{"d_expert": 144, "d_shared_expert": 192, "router_score": "sigmoid", "normalize_top_k": true, "router_bias": true, "n_groups": 4, "groups_per_token": 3, "lr_router": 0.000551, "norm_place": "pre", "positions": "rope", "weight_decay": 0.076, "grad_clip": 1.0, "batch_tokens": 65536, "train_tokens": 384500000}
Below are experts of layer 7 (counted from 0) of a mixture-of-experts language model. Rows are named router (the router's row for the expert), gate (a neuron's input weights, with its number), up (a neuron's input weights, with its number) and show model dimensions 192-255. Each number is 500 + 40 x the weight over its row's rms, rounded and kept within 0 to 999. Numbers have three digits each.
Before each expert's rows: a language model's description of what the expert responds to. This comes from a sample of Wikipedia text that the model never trained on.

# expert 20
Description: Verbs like was, been, became, announced, passive by, and line-initial dashes or pipes starting list items and table rows.
router:525469509513535494542614443538515458437516534544551514516493529630545561548493436517481522505506524473516475544558500556520463464465594481471463455528555532479451568516518440482476563443582445
gate0:483486521534482463514500537544532581573503497532466448513484480470447561498558500513546461481546543587474520413523459517515501527530528478473473576512436511517493549477533498502525394517539509
up0:518541479496524562478513466471463418451515502494528569489504531547548434497456508529470519515460466415527505570471538486469479452455452521511520425489552476477490452514456493517478591497440489
gate1:590420457523557531573494493530552544537542476442463465481563562437548476474455505521498423454487522556567532491528583481462528518525536499480470558428474465498556500465533542540461441574508511
up1:569476466465539551540505502535570520577565493459511466483503508423553452499504485515508411449468486611596502461555571490473510551551556486448496556481464478479580470482518576514458512564533499
gate2:519473439541496537478515501489496468473607509530463483511568524454506437458530443502479427480535547569529517546518479484533486597443554519513522483495457509538495482514450576544566486585516520
up2:487507552454502459531497516550518547530386504444528532473437476520450560546468523519524570532459448446505509456481508505466491423560444481483473504543516505466500502497538421451460531425463483
gate3:473445505464481525407558572504480494557474526552484509519558519515469523447449360535526504560476554462483555521519479544475555476445417531509523468477545532562551479502501542537510420466480448
up3:486460541464481474491502550499526566513491505491486466482555523501520499477416462551521498492498508491466538559500477605478607520421431525528529515506495546525468492484487530587554451481500529
gate4:632490504564477506506462465537484497510397576603526394482539516544437503491513510535443491492479514437535549511485500489493498576461544489394576465520483502500500500547517542482517483507488528
up4:378501507451521510501550556493496514489599426376444584512469485471554499498499493458545494514521514561427453478538492489502525445538472509641449550456547496511485494439479454529497520499517499
gate5:515530529594465472490453508487504482438508509453475470489485507461452480526485455403506481482476572491537514446481430418511422417414467496515533535530475469534503511498509517521454591508488562
up5:541544536590501448535460477460479453435542516448485506498468504491470522530465505430500508488482554498534481437488455434515436424425508508485523533547497472529489498503542501489461590498510548
gate6:506581554546530465568564474475495505488558431428468539452451492494557469520520475527533440535525508550538464434491456477476499472502554525554475534496427517494471544507486529487426533499486542
up6:509590529521538471581560473470519499458559425407471554459460488486581470514510470517533445523509508517562477419480466477500500478499544514542470538514440527486485530505493529491435543505481553
gate7:494529526542459534509520518466531485543452537481490457477478530510556547500455491497462476416506567495531478394478448470507513491456558451499491543477525420540499529511505533514431499523498431
up7:501464451470520447503499506548463518514547478511514558511570462465448470503543490533526542566499466517491533595524589498482499500536441542502528500494458569480534467502483458472519506543474564
gate8:461498548482484462497488486536514524546505495451470428490442513529426579481424481513569509526545588513533578447508474496513494468540523434465540533414446482542454463476459503518461506464480546
up8:493467523469578487530475426482586463546534435477518520569537535546450519523444553528518561494547454546483461516488486478531505459486562504483520479487479502514506505536468414501444584515509494
gate9:539517544534506524481439498508475438514484543462554419545495459504531521513565542476518459557506476574493472526509480558572533448423568521495527462509523544498442441509540498487554469437498405
up9:551472466461509461501520492476503554551489430459498553474547500534520480518461489531488512504484469441519506458542511370445436543480505500513488513495469522466474541501536526475534542557576564
gate10:488472452555467504463577493503495455524479475501617474487525490553517521495480511453483453469479494508462508444515521525503448485478548511468502450564519545496500509517556475451561470480525476
up10:551478528484527501476487542515539527547459545544491504511460514505456470510469507459540452492588494508466486528559509469516486557475474513575493412487538515526494516520521503494605520491471517
gate11:518502443507473462485493575613567493491480522568433468476471526496559533515530488591567433511496485504450522476544506447484528486421488493513477566405507484608590500507464495485451499456524525
up11:543461477441537442507495528579568448536514524535502494509493490572531556559506526570563515523503460461469476548602593408481490508391525493545498603439543508552544488549500510426495476411573551
gate12:500543511421513482515493524477528478614473521519512521493460524513499582459509501472527544562601534483501473510441527542506520525471539505564505550527497530528452464528471564459418495475545467
up12:500530500422501464501444488488525487626489504530522534515465559529507593491537516494544542565582515482503460490462514548474550569469542515574496561529512543516451443526475576453401496474537468
gate13:542440467528553516511502487487544477498460638495451471533528584518547523494475515532514482499528503464488540484601501479452475529469448512541555551438612474522485549478533520493495467504499579
up13:521475364503513573527532494500494447469500559524478477511504604511532530480483491501491521393499542492524518548573547510462485506510404523433597530504577520546481575483515524534466537533465553
gate14:482481507503498564505572496644476535566558547507454456525458482462431480455462461494466478488490519538497567474490460507552466476543519425563608519490449460541583486525505563530457460513460459
up14:498486451470557392509495464433443453476485457516525515518473489505514498560469546548595527518494510452496466487484555547411448506479432517415447550495468573483475483504505473486503495493557502
gate15:446418540529480500467449435620573459459597522520438508478526512496494461551563515479509495541488496477547506472470573517548502490519501477524555491542526495555495580484501517522456462433449532
up15:571595443494518511564543565387428541541389457481561500531470514497516534469432489492496518451511514549464506490508451504474499514472495529465430531467454516452500436534501488463528553591535469
gate16:527420600480531503547493488499475492576454436497516505489457513511508477503507457495552620489488555482489472524525479466519497505520545521519473558521519442531560463494452579499496389607471462
up16:476585392511463487423503510505511503414545569506493476511547536482502512505482550506442426488508444515526515496490515540503493489503471469498519431482469568468428533495545468500481564386520536
gate17:497479480505473556474483497536459492471497523505459397450503489439522463522559545500469576532492519486543488565556439469500568529464450515544517538533522618501562502534518527532545487541502560
up17:506481476507478563484507476538462496478505533495459420445501521456527464500570528491498571528448490485527474569540411482526535517471502504541464562541541612486515506535511532522537509540531529
gate18:499525457521507528577539484525546496530495487556495427550486468528499524475547422544559518507479551488479493496519515503494434559459492529531473472543535576523530557505525442512417485505499478
up18:464455509505499511491574500556561538507485475561511459536473470513495525505548415539604496524439552445463507508541439504513439562465452510541487470510464600531509551506506441550472528485494543
gate19:413523530625532571526500447498477570531451570455406478536462448443484506500495496500543470571500521516492512439505473525459522523532457525480505517475463527522513501450478473525468544596422489
up19:597507491393495467466511574514515466460546465557581544458539556565505503484510500512454530441468486446514481543463498440516477480455543481521458469540531455495531541556484523465495490428577496
gate20:492414443550487536489481472504490510492502423456512455513529535493499441496501501540581575489490530523560584506501431520546491516440478480459491508529501515458570453487464504497471449473459440
up20:503527509461485474477546552506500492509455554464446540510515470466495556475505487492438451537503489484478493467522495466464530444543496488548500495460525477555460514470507503486546523523515548
gate21:509371499463472503430483472522522488547498524499486512480500539512497493510554471510421433531525419487555513525501511523582460411520494510590493430494494420501553468460507601453483524435440526
up21:508361489470495484430491489496530459570521523496500529483501540533510510475555437485398473555524390478552502514500506494572453415523472513545469434511522458492545443474533565461483519479490505
gate22:481539542470431427575473500465521484502549582484534546537508535475483461514554482511524487466458518494539477510489425519508519532557561502511417537373498482519488457494498470503500513513514498
up22:492533520480431412599493505463503471498540583472531531527501550516490461520554489493506490470462534496520477484482463498504515536547571526502452532371502501498466469485541467483508493521513482
gate23:496559518561502496492584534519429536518506555495443459502448482435466503467543475529493453533532494449485493458443423485495550454545449427596523544430505511510479536402514495588530483561422528
up23:560546530495492462507564471496462501499495523460525479563472462419529458476506478572452504563569481416513416455443466448522542450555476442584491578382509534515437510427518451567489457505472505
gate24:467498442484520505455558533505486534559539444525531494475476479490503501482483507452411582464516512544481504458476484466526518587541495500537507499470542499513506476542549534482544491552507468
up24:514580431479512520476554536527439452492462447478536573503472573502543492484552475541486500523451528391542496481531539483492461449539456493491505512499501551498517618486481496476450544488492508
gate25:460509530553398537537562485476574445522480509471425518508481496578499475465470480559483543443504543470568506542479472490524455513538469507477516429490533476501513467501463437516424488534467442
up25:542472445443584473472446526499405552498554490524575486461505498403463538543500531444541483558520488541442505424476519534496522483461490486529483571481442525504491504515539582498575474471520552
gate26:555532532559506559522537493495455479563555507425488545430455502445559420499475498455500522439456540516529516430458388489467485532504500446461510566408419503500489457523521593479467555593485586
up26:575539571522497508542489446466430441495554497438553539457476500476565399535430502449473487453454543487559484452469396478475482558487525499491489549432443516447486517501554551439452520563505584
gate27:485475540530461536494459463479544479479480462514593492474525520416424469488515516454479509566536551484510515553495477560553414505479456470502543509525471505482550499527455472541467561503527489
up27:475452530499472493517484417469508464442510463515531495452538482450389499511510531437494533531556506499532482555525490549543467528470452478513514494505482537462543529537475450516428542489535436
gate28:513439547488483534514509498452499542504497525510472466479496558433533535452515466463510537441557468486551501517573525475509404522487501560530493448614500490525472437522509507512491537551512567
up28:519430526496481521512513507449478536501485512501445462491500574430529539471512468493513525433547484487546521525567533483501394526497509545510471438602488496529462449518494502515510515545526565
gate29:460497454489472516433579562452496475432420484573519554602526467515476532432537454453431431548499532596424480489513533470404588547472556498524492493495467469506528453523404477481527564492406431
up29:592456537593516517577410496550488539552505499449437402424436527447499512543519515450538565456511547415622561512474460517564418469489442475535511526464479516499506532478532491556535475494552541
gate30:578487574584514546562489501546463481516619488442520466461478467474504507500476445482488445606485499556447468454467537447532549519439514541513500517466522553547536551467540448538409508443508503
up30:439496442458495464476534494452554505437415494521436506545524489506527520514518582509498545403520512459531524498561447567506512493567517432467532492497482488440462455499478591457594493532489479
gate31:524585589486499513539537506498509482464555431458427503505520511439533371463504445459464458449490480586468536471527498535531562522532432521539505473523506542532483459468472506513490480525448501
up31:491442414545506517467426483506488507561450578532558501488457510556447617515477546531564526573508529386527483509461535472469446452463528474468502522472502485491517557538536528487491521486514522
gate32:546429485503516514487516557532458484576509453490503467529488426494571510481482463447461475598489490574483453484576506419450483485494545507507483428426526442516491559502578519517540531415501463
up32:539463494444500507468505548525467486571508463503484464529493429494558515489495468437454482586500468601483449503586497438457505523486569516503445420426534462482477544509563531522531528431522454
gate33:489425554485461518516500522468462450504555536532531534509434555438528529458497539549547502492495467515484496520534500494542469433517521503503469551482454497516523446479524525477453533475472550
up33:484528451493500471487531496488541444446516434455552542467539551519406455548531483430469508503480462523495512418503467505511539488526497528521531528552507369476518409499477499482566479509462515
gate34:512549501461500432489493502462463428504544487390567467569529485485635486520538537498490552446473492509561463510504526495514521500545531450513500432566497532501442508541527517463447506493522522
up34:483435478575503577522529481530527570493465520622447528428480535501388506467486459515483446536544499467446534494501472481479477507445474546468513559421518480518545496447491487526558490519459480
gate35:473544558549498553451511597566493552517479544536443500510467496503415534477410492500541478495490508563476546487545493504533514497467478512533469507495480474589509501473444503503495421504508553
up35:538398445520459481533489494451486511441516520404505506499503491459521474443502484534494505480480507494532478574469519477466415524555526505471526478483451542451489485616499526500539468532493455
gate36:490486500503511576518507565523522559439499559543469460472482496509466546452495488482552517507504484458507486508618521480473551433560472502520555496465479554558449579450533539532489476418540493
up36:494497480501538567513496526509509506426491543504500500472500501557461538460513536506528503498484475470499468504614539478469534448568523508508535475490495565526442574471537531478498491437535491
gate37:563538556444509554451548494560554568500465523485505511511463490522507485450476468516490444421564474502501518518475540540541560495457496553559437605404488456489475488520543482541525560508556494
up37:525533543456498552449509490558570540497466515481517494535462489547502494464473500530492436405568445479526515534473555535551547509436502547553442606426492444476470496515535481527515560531543489
gate38:563493421496470492477496491536461478563505480473584434519482448519511472539545471524495529520571470528541532486599539465486478585471437525578577415525508455507470472482495459502520415528548457
up38:452492560516515506531461514463533523448467538517397542472505550475473476425446525462482487509457541483436496503383444517505507445510528495452450584447474562512525553501498532529470565468460573
gate39:507531485509466464452617504513582563526535518462441528492523544502467512499514405540556502542489486461517515456509443439523556556496427536533477500453478470500565508505466477504515464486509509
up39:520466489515525518567368478509452451496467479503537451488474460463528494501479581447442496481538508556477500559511539524482452463499562450460513516569553549493460467506522496500494556549478493
gate40:531509488524511499554444492502559509592489492431511563473433518462478532470440557508454499500501440447475519515576591463471427461479480517545501493458482562491453585506557585490538593559550540
up40:500539533457525481545473463511485494535524508488491486495450473476549507475584484526513573541517522569536504441563429478493521564645456464496499561442534573493500492480535508538524505566492511
gate41:552474475426504466559627513533513432445509443494486483509513449500491502487473480532505511456493505567527515451526495473434536556428562502470459469472416448554442515503524433470460464485505518
up41:459548521575483527418372468538461524548522539530486477497526531462487489556507547538539456535479474449473500562490461547536486448555466497562531540444579568479501476478469552516501521477493493
gate42:476383485442486572529513495489565508520449393492576504525498443538443470496426498455428476443514516495485483523507492544530457553444518502555524462491513566473489445495463551510491452437522456
up42:518607527520517422470508514528437508487558612508408491460520558435558508541582492548615496581492458487502496489509473463488533466542490513438461543523494460541546538514502442511503534554484519
gate43:531541514489484423517494510507480479369589510500502420458504514532536468461438506462515518516561472593527538519416495546526529483523529491448527481507585467530487545503503437493529412451473481
up43:474457453492502561468514479492510531609423489515501577510494489452478505559575477554525474480427525410486462478565489438472490507488469512539477521493414514470508464479484578506482598530541519
gate44:526543452588450530452491503480498469598552480607493484467478527521503451403471490460512503524504546495509529501555476560415502546512452511466446436501536482504474482504502531499451519522483489
up44:506455541422540476547507470503487511439425526387518509516532465472519549590516490553501477470509450504498475481460517435565509452477548490525535554462490508484508524496533475500561497491532495
gate45:500471479412444526490464462476464514565442501385526432461487547531506502508573495534496591581426517494532570542519551544479483554503554526380535523477538498487483488517492548532526509526525450
up45:481511537578562500502538526523523504452578513619476558554497459439473508483409509461501398434578480481471437470483479475521517463513441489589485484535462488515523531487527464486486510465482561
gate46:529487436464524551518550437530557486529493497444535506485459541462563533493510532514529479492562529505482544506431556481521418390499463509500461528497497489523533523514490464485405586575438475
up46:474456565542493478454446561486456530469494471541485497500535473531452479529479485455473514506447484481503475526586440509465569592500493481492542520531512516488488499466494516526584407421548518
gate47:486475560476487516521558520486540461535463486512517439501487490565502534416461506492486540473470457563468442503452502481548457472496540474529476485581495460512480586481484552515521499492519453
up47:497452554474492499538559494480521454524475465479509433507521466551503514439458503502478547489454480577461451481443483434558449515494553494512468488606493486468459530482469534507513487503506457
gate48:468428538444533535537510458512426481445540518485518581480498517510458512493440436522461508469500511524470530459534485544439504538558525489441464530503535495461538493452506518527493493585450507
up48:488431563449532514560531458493406454449537515459526584492505526520479522468462450517458526477487510528475503449548484533446492511561559497435459526502532521464544513460520503519481481568477490